Weights of a small mixture-of-experts language model, trained from scratch on English Wikipedia: width 384, 537M tokens.
Below are experts of layer 3 (counted from 0) of a mixture-of-experts language model. Rows are named router (the router's row for the expert) and show model dimensions 256-319. Each number is 128 + 32 x the weight over its row's rms, rounded and kept within 0 to 255.
Before each expert's rows: "mostly gets" lists some tokens that are sent to it at least half of the time. This comes from a sample of Wikipedia text that the model never trained on.

# expert 104
mostly gets: " their", " her", " his", " its", " up", " His"
router [128  93 108  97 165 142 167  96 155 169 137 144 118 150 148 127  97 147  94 172 140 135 111 153 145 110 101 194 141 100 160 122 129 156  95 132 129 143 161 144 127 142 156 155 117 130 102 163 191 111 149 115 158 109 135 147 137 121 144 108  77 166 123 144]

# expert 72
mostly gets: "n", "en", "ov", " Martin", "sk", " Canada"
router [150  98 136 153  84  88 141 177 162 163  90 113 132  95  90 178 123  86 127  92 150 118 110 153 119  86 141 104 139 125 146 114 132 162 116 177 149 122  86 125  86 163 123 123  44  99 141 118 147 172 120 131 136 150 117 130  87 132 132 115 131 148  89 108]

# expert 75
mostly gets: "'", "’", " own", " control", " dis", " Title"
router [160  56 149 165 181 149  98  70 114 111 102  94 125 187 176 200 120 115 132 113 119 197 110 116 148 153 159 144  58  95 119 124 143 119 114 137  57 146 123 168 144  50 116 111  94 139 142 119 174  92 136 129 108 184 152 220 135 128 151 124 123 116  62 119]

# expert 111
mostly gets: " A", "to", " de", " re", " E", "de"
router [154 114 116 165 139 144 110 179 131 115 130 138 137 118 158 152 138 106 120 128  89 177 148 152 124 140 158 125 155 152 143 141 151  70 154  80 105 150 207  82 123 151 185 154 150  97 120 151 153  91  88 117 141 148 126 164 109 124 164 111 149 141  79  92]

# expert 85
mostly gets: "a", "m", " over", "ra", " co", "ma"
router [136 145 159 112 114 180 112 172 122 102 129 172 127  95 102 160 158 189 134 129 102 133 125 122 118 125  51 157 160  86  72 148 123 135 108 135 113 129 149 118 150 129 113  77 124 108  72 139 150  67 107  95 196 163 112 180 149  96 198 150 119 195  61  97]

# expert 107
mostly gets: " George", " William", " David", " James", " Michael", " Charles"
router [111 138 110 145  82 140 116  93 144 128  94  63 121 144  97  89 148 158 125 217 154 118 135 102 182 131 195 114 153 115 121 104 128 139 181 114 122  96  66 103 129 123 142 218 106 142 132 141 175 156 164  90 162 190 157 176  74 174 106 112 139 163 115 146]

# expert 94
mostly gets: " won", " played", " received", " use", " using", " down"
router [107 172  72 167 168 151  97 102 111  90 165 126 152 190 169 173  57 168 114 131 144 131 100 142 144 169 142 153 102 114 180 104 154 143 118  82 126  75 134 144 117 107 157  84 112 138  70 121  77 110 132 156 150 132  75 113  66 111 129 141 110  97 142 219]

# expert 79
mostly gets: " were", " are", " be", " was", " Co", " An"
router [141 128 187  87 188 174 148 116  76 126 109 154 118 173 131 161 138 143 131 100 139 141 166 130  52 168 123 159  99 169 134 128 124 117 128 147 128 187 206 155 178  96 144 108 127  74 133 115 141  98 160 132 132 123  98 137 144 122 122 105 132 158 171 116]

# expert 87
mostly gets: "y", "o", "os", "us", "ey", "io"
router [161 189 120 110 101 115 168 156 120 126 100 143 125 135 147 142 174 172 154 152 164  91 109  78 150 126 164 121 181  94  70  85 132 157  91 109 127 125 162 106 157  84 119 135 137  89 170  93 104 151  86  98 145  99  97 136 125 121 136  87 157 133  68 152]

# expert 118
mostly gets: " new", " second", " more", " no", " most", " early"
router [111 133  88 123 173 178 148 150 176 103 119 130 111 127  96 126 142 101  58 103 172  99 128 123 204  85  95  90 178 150 102 148 108 145 120 140 142 112 107 120  85 149 132 165  57 165 140 122  97 107 193 103 178 152 131 142 139  80 139 102 135 116 119 142]

# expert 112
mostly gets: " their", " New", " its", " may", "whose", " Mc"
router [126 149 124 165 174 106 115  86 119 118  83 141 130  92 107 119 128  54 137 129 139 104 124 164 170 135 120  70 157 173  71 132 157 155 129 179 116 146 109 167 158 150 125 176 108  95  82  88 173 141  93 101 122 117  69 123  81  95  89 129 141 198 103 131]

# expert 81
mostly gets: "wood", " near", " York", "son", " Smith", " Angeles"
router [155 100 122 124  45 103 110  85 112 148  84  53 127 117  71  90 132 144 150 153  64 134 156  98 126  72 121 137 114 117 167 143 160  54 184 173  52 138 100 152 175 164  53 120 119 109 121  57 115 183 114 127 120 181 150 164  99 146 201  89 159 174  75 107]

# expert 69
mostly gets: " 1", " 3", " 2", " (", " 5", "("
router [110 115 107 133 149 102 153  97 111 149  93 151 133  95 184 127 173 126 148 142 113  86 135 125 106  94 118  76 169 104 122 171 119 107 125 124 132 169 189 120 146  90 133 162 111 129  98  81 103 213 136 127 139  83  86 132 140 163 118 163 143 143 169 202]

# expert 82
mostly gets: "er", " during", " Al", " In", " Ko", " Ha"
router [131 109 104 144 104 141 115 162 124  78  88 181 119 141 147 156 147 113 199 136 104 113 145 165  71 146 175 185 128 135 149  73 151 159 133 149 155 183 143 174 192 184 130 155 147  97 198 112 147 101 136 107 110  84 114 152 121 126  76  88 162 150  94 128]

# expert 102
mostly gets: " by", " ===", " By", " Total", " Coordinates", " Turnout"
router [107 159 117  97 126 176 102 111 108 123 152 186 134 179 111  53  96 159  56  97 105 134 138 156 132  96 163 160 134 147 179 114 141 131 112 117 138 134 135 139  96  78  71  88  96 101  79  71 140 122 125 143  85 118  75 122  83 141 139 143  97 121 125 171]

# expert 98
mostly gets: " development", " research", " style", " power", " character", " range"
router [ 79  82 174 163 139 128 144 105 129 125 154  64 124 182 164 166  57 133 111 172 159  95 106  94 138  94 140 147  93  99 168 157 171 127 109 111  78 132  77  88  84 121 152 122  84 156 130 137 149 143 132  93  99 156 156 105 111 113 134 153 133 124  98 179]

# expert 80
mostly gets: " Location", "way", " again", " finished", " access", " completed"
router [114 177 111 144  87 124 113 183 114  67 202 143 135 160 118 170 131 186  74 136 110 173 201 105  84  97 127 130 111 141 166  95 136 167 224  82 151 101  79 161 109 111 121 110 136 143 123 148 149 194  87 125 181 119 137  48 100 163 155 161 117 121 161 130]

# expert 71
mostly gets: " The", " are", "The", " were", " before", " after"
router [128 167  49  88 128 187 131 122 133  70 155 156 128 190  51 135 130 159 135 101 166 157 118  81  97 146  58 135 121 146 131  70  24 149 122 115 131 129 171 155  98  85  94 120 179 125 139  87 136 138 130 112 146  98 113 184 119 150 144 123 119 198 130  87]

# expert 122
mostly gets: " part", " list", " Class", " front", "end", " Pos"
router [111  69 153 118 131 151 102 163 167 158 125  26 136 169 168 144  90  91 125 108 140  85 129 132 143 147 147 136 105  99 161 124 130 148 109  97  88 127 172  90 103 111 152  64  94 124 166 126 146  61  93 117 111 158  97 112 169 102 159 137 101 129  83 141]

# expert 119
mostly gets: "ty", " style", " century", " period", " minutes", " mm"
router [134 152  85 175  90 133 136 117 137 122 179 102 134 131 114 138  60 166  83 174 104 136  51 134 129 119 151 133 146 119 111 128  95 170 125 143  87 141 148 160 109 142 167 151 129  86 170 107  76 108 143 129  90 146 103  87  85 166 112 145  95 138 163 118]

# expert 84
mostly gets: "|", " Preced", " led", " rather", "See", "|---|"
router [144 142  96 177 108 139 123 106 197 103 114 169 159 112 139 124  24 113 170  93  76 114 105 130  37 136  92 164 139 131 132 110  27 102  96 127 154  70 200 110 168 111 134 148 175 145 118 155  99 111 126 160 132 109 124 127 161 157 125 104  56 155 137 106]

# expert 83
mostly gets: " their", " from", " him", " they", " them", " group"
router [107  74 203  65 116 117 113  70 145 159 206  62 118 145 152 118 122  94 160 133 170 108  24 132 131 136 149 166  92  96 128 128 105 121 145 199 130 111 158 114  80 104 134 126 128 110  59  98  70 152  94 164 171  89 169 113 105  98 125 165 108 156 141 119]

# expert 96
mostly gets: " all", " first", " only", " new", " other", " some"
router [115 146 148 113 155 101 120 133 149 102  73  86 125 160 137 120 139 105 107  99 168 122 150 153 185  56 107 107 167 162 136 110 153 152 169 102 112  99 147 147 111 164 127 163 124 109 189 118 162 126 167  96 125 120 111 160  67  74 163 159  61 119 138 134]

# expert 66
mostly gets: " P", " M", " X", " Q", " G", " ["
router [165  37 145 127 163 141 130 161  87  93  69  84 127 114 159 148 116  87 167  82 114  95 107 138 140 135 130 136 168 163 101 140 145 107  92 113 161 161 175 127 174 131 138 169 125 137 167  85  96 109 190 116  84 119 151  90 188 161  80 103 151 149  87 146]

# expert 114
mostly gets: " for", " For", " ==", "for", "For", " to"
router [158 134  54  94 169 120 149 179  87 153 133 143 130 129 105 111 103 134 103 128 125 204 107 115  63 124  76 180  87  97 136  80 112  88 108 124 129 101 153 155 137  76 131 150 207 107 134 147 157 117 124 162 168 120  57 132 151 114 195 117 115  73 158  86]

# expert 92
mostly gets: "A", "e", "de", "te", "me", "ate"
router [143 138 122  42 112 173 154 112 141 107 104 113 124 138  90 163 135 139  12 188 162  85 125 150 101 125 160 142 154 177 126 136 130 126 160 131 133 154 162 102  50 115 168 108 118  90  80 167 124 125  74  80 170 103  63  90 131 141 184 157 152 161 115 200]

# expert 125
mostly gets: " m", " ft", " km", " mi", " Championships", " water"
router [130 112 136 143 128 175 129 132 154 135 157  55 146 137 146 136  91 113 137 101  98 111  92 120 176  85 129 117 106 169 160 145 138 109 142 100  75 148  77 120 132 161 120 141 153 131  99  85  83  98 147 150  91 158 107 130  82 132 133 137 117 101 133 155]

# expert 89
mostly gets: " ", " re", " un", " con", " 24,", " ال"
router [174 142  81 118 125 139 141 106 162 129 131 187 110 121 137 225 141 161  86 103 158 172 135 167  86 147  59 126 139 120 160 171 171 167 149 153 139 141 146 124 132 152 134 137 150 111 110 119  85  93 130 198 108 112 164  86 129 107  74 123 148  66 131 178]

# expert 74
mostly gets: "–", "Personal", "==", "–19", "Scientific", "-"
router [140 152 115 126  59 135 158 151 144 130 161 157 154 146  91  81 142 134 114 103 172 167 141 119 135 150  80 127 158  92 129  83  76 103 140 120 137 148 162 159  97  96 203 167 161  98 108 142  79  94 169 197 149  74 126 134 164 139 102 114 135 105 120  96]

# expert 126
mostly gets: " 16", " 7", " 9", " 17", " 20", " 12"
router [140 163 102 138 104 138 123 168  96  96  95 150 133  91 153  98 131  82 119 107 129 187  78 111 125 118 121  79 182  96 127 200 155 112 116 104 141 154  83  97 146 128 216 153 118 134 149  97 123 143 101 146 150  91 117 143 112 122 117 149 128 119 144 122]

# expert 123
mostly gets: "tor", " Apps", "fer", " Bor", "frac", "uck"
router [ 79  59  96 157  80 151 164  35 130 148 101  42 139 163 137 121  80  94 156 119 131 112 154 156 151 143 152 129 148 119 162 111 106 109  91 144 121 154 106 202  80 174  93  89 141 157 134 114 165  99 123 148  80 149 175 124 172 130 112 117 147 131  60  99]

# expert 76
mostly gets: "i", " D", "u", "ri", "ti", "ni"
router [ 91 139 114  70 149 101 143 134  86 144  80 133 136  91 127 109 149  98 153 132 140  73 170 120 112  65 108 141 157 135  88 148 137 124  84 173 129 135 151 150  98 114  74 190 147 145 117 128  51 159  94 152 165  77  55 136 124  87  44 120 130 108  98  99]

# expert 64
mostly gets: "H", " H", " species", " US", "R", " General"
router [149 136  97  66 126  66  88 158 145 135 105 119 138 155  98 110 109 102 110  87 158  70 141 149 165 157  80 124 121 119 139 114  98 117 130  93 144 166  73 171 133 167  97 159 133 111 131 139 139 146  89 133 109 149 146  99 138 167 104 182 145 157 126 123]

# expert 95
mostly gets: " or", "p", "lin", "ph", "min", " Brown"
router [167 137 161 142  78  93 136 149 110 129 124  64 122 158 135 120 145  66 103  87  90 113 107 115  85  77  93 120 122 116 136 129 153  91 105  85 121 112 188 121 170 133  97 156 163 141 174 136  64 140  95  90 108  94  93  96 159 152 223 150 134  88 140  83]

# expert 110
mostly gets: " to", " through", " into", " To", " against", " for"
router [144 101  78  88 143 153 179 191  93 161  97 172 102 162  94 124 114 148 109 118  84 177 162  62  67 197 113  74  69 118 185 109 143 116 129 124 108 151 133 142 102 125 136 146 184 123  87 158 148 181 139 121 107 160 103 159  93 139 138 118 129 122 129  77]

# expert 105
mostly gets: " other", "ist", "le", " served", " member", " various"
router [175 175 100 154  86 145  97 123  82 149 124 170 113  99 137 103 105 139 125  61 151  92 129 161 179 112 140 158 161 131  64 154 127 146 120 153 199  97 143 149 120 158 119 103 167 172 173 160 167 130 123 132 112 151 100 142 143 153  87 137 124 160 152 170]

# expert 120
mostly gets: " man", " active", "ized", "ish", " Kong", "ated"
router [132 110 121 123  86 149 138 177 157  87 152 107 119 101 129 145 133 128 138 138 135 130 131  55  82 137 153 135  69  76 153  69 138 105 168 174 148 186 103  74 150 134 103 120 104 145 142  84 100 111 114 130 163 162 111 137  82 112 162 142 139 114 122 103]

# expert 73
mostly gets: " also", " only", " made", " then", " later", " left"
router [122 151  71 219 117 108 128  90 125  60 149 179 128 143 149 128 159 132 190 106 132 171 135  67 160 124 118 165 137  96  86 139 153 138 150 147 148  97 107 148 148 111 112 125 102 144 117 168 141 122 165 198 103  69 160 149 129 146 166 136  98 100 135 133]

# expert 67
mostly gets: " Other", "side", " Marine", "Other", " Sara", "aga"
router [ 96 109 116 119 120 192 123  77  79  84 184 133 124 111 133 111 154 117 173 196 143 120  96 124 133 110 160 148 119 153 156  97  67 131 106 110 148 129 145 175 122 143 101  65 165 156 156 134 150 133 138 149  58 117 116 163 166  96 161 153 144 128  65 102]

# expert 116
mostly gets: ".", ").", "\".", ".\"", " 3.", "3."
router [152  91 152 129  91  88 108 118 205 165 144 177 137 111 120 135 195 136 141 130 122 127 147 118 171 141 107  70 108 151 145  56 106 165 112 147 158  42  94 104 129 107 113 118 171  73  82 145  66 131 132 223 158 100 142  46 118 143 111 161 141 142 124 105]

# expert 117
mostly gets: "ing", " being", "ed", " July", " well", "que"
router [169 135  95  88 199 136 128 123 142 124 102  73 113  69 147 140 125  81 144  91 173 193 109 175  75 121 177 136  99 158 165 136 107 116 124 165 103 143 102 138 132 117 130 125 157  97 105 166 118 118 125 146  97 117 143 101 152 109 126 171 125 167 132 137]

# expert 103
mostly gets: " in", " on", "/", " In", " at", " W"
router [136 164  79 168 123  94 119 166 144 152 115  71 132  78 102 110 154 161 119 127 165 147  29 138 113 107 136 102  86 120 117  85  99  82 179 122 130 129 147 148 148  67 152 131 144  94  80 104 148  78 144 140 182 110 197 149 122 165 133  87 126 143 112 109]

# expert 124
mostly gets: "man", "ers", "r", "ler", " Man", " long"
router [119 147  45 149  90 128 161 149 131 148  87 103 125 112 162 134 148 158 171 157 153 204 108 139  35 133 152  81 117 108 185 101 123 174 106 114 120 159  88  67 117 142 111 153 145 125 170 150 172 163 168 120  67  96  94 137 135 115 112  95 119 202 132 156]

# expert 109
mostly gets: " He", " it", " he", " she", " but", " they"
router [123 142 111 132 163 179  90 196  85 142  61 160 126 127 130 127 141 175 132 134 132 152 139 115  96  63 150  84 106 153 155 189 184 175 135 111 168 109 150 105 112 149  85  78 107 141 120  86 131 151 126 145 140 127 174 115 161 154 160 170 103 104 196 101]

# expert 93
mostly gets: "ed", " October", " May", " November", " March", " January"
router [199 153 104 105 159 147 120 127 179 130 105 145 136  76  77 131 168 108 154 132 183 205 113 116  85 189 136  30 144 120 125 127 118 166 162 152 115 101  90 169 112 171 159 140 149 218 162 111 118 114 115 154 136  70  95 134 103 124 121 162 138 182 127 147]

# expert 68
mostly gets: " P", "P", " since", " North", "\",", " Act"
router [111 127 140  73 150  86 116  93  60 112 148  75 115 120 115 105 118 155 117  96 102 140 142 140  95 143 151 102  75 121 117 120 122 128 190 137 122 115 121 129 131  73 108 132  94 171  84 126 163  96 151 131 109 160 178  77 197 168 102 191 128 184 122 125]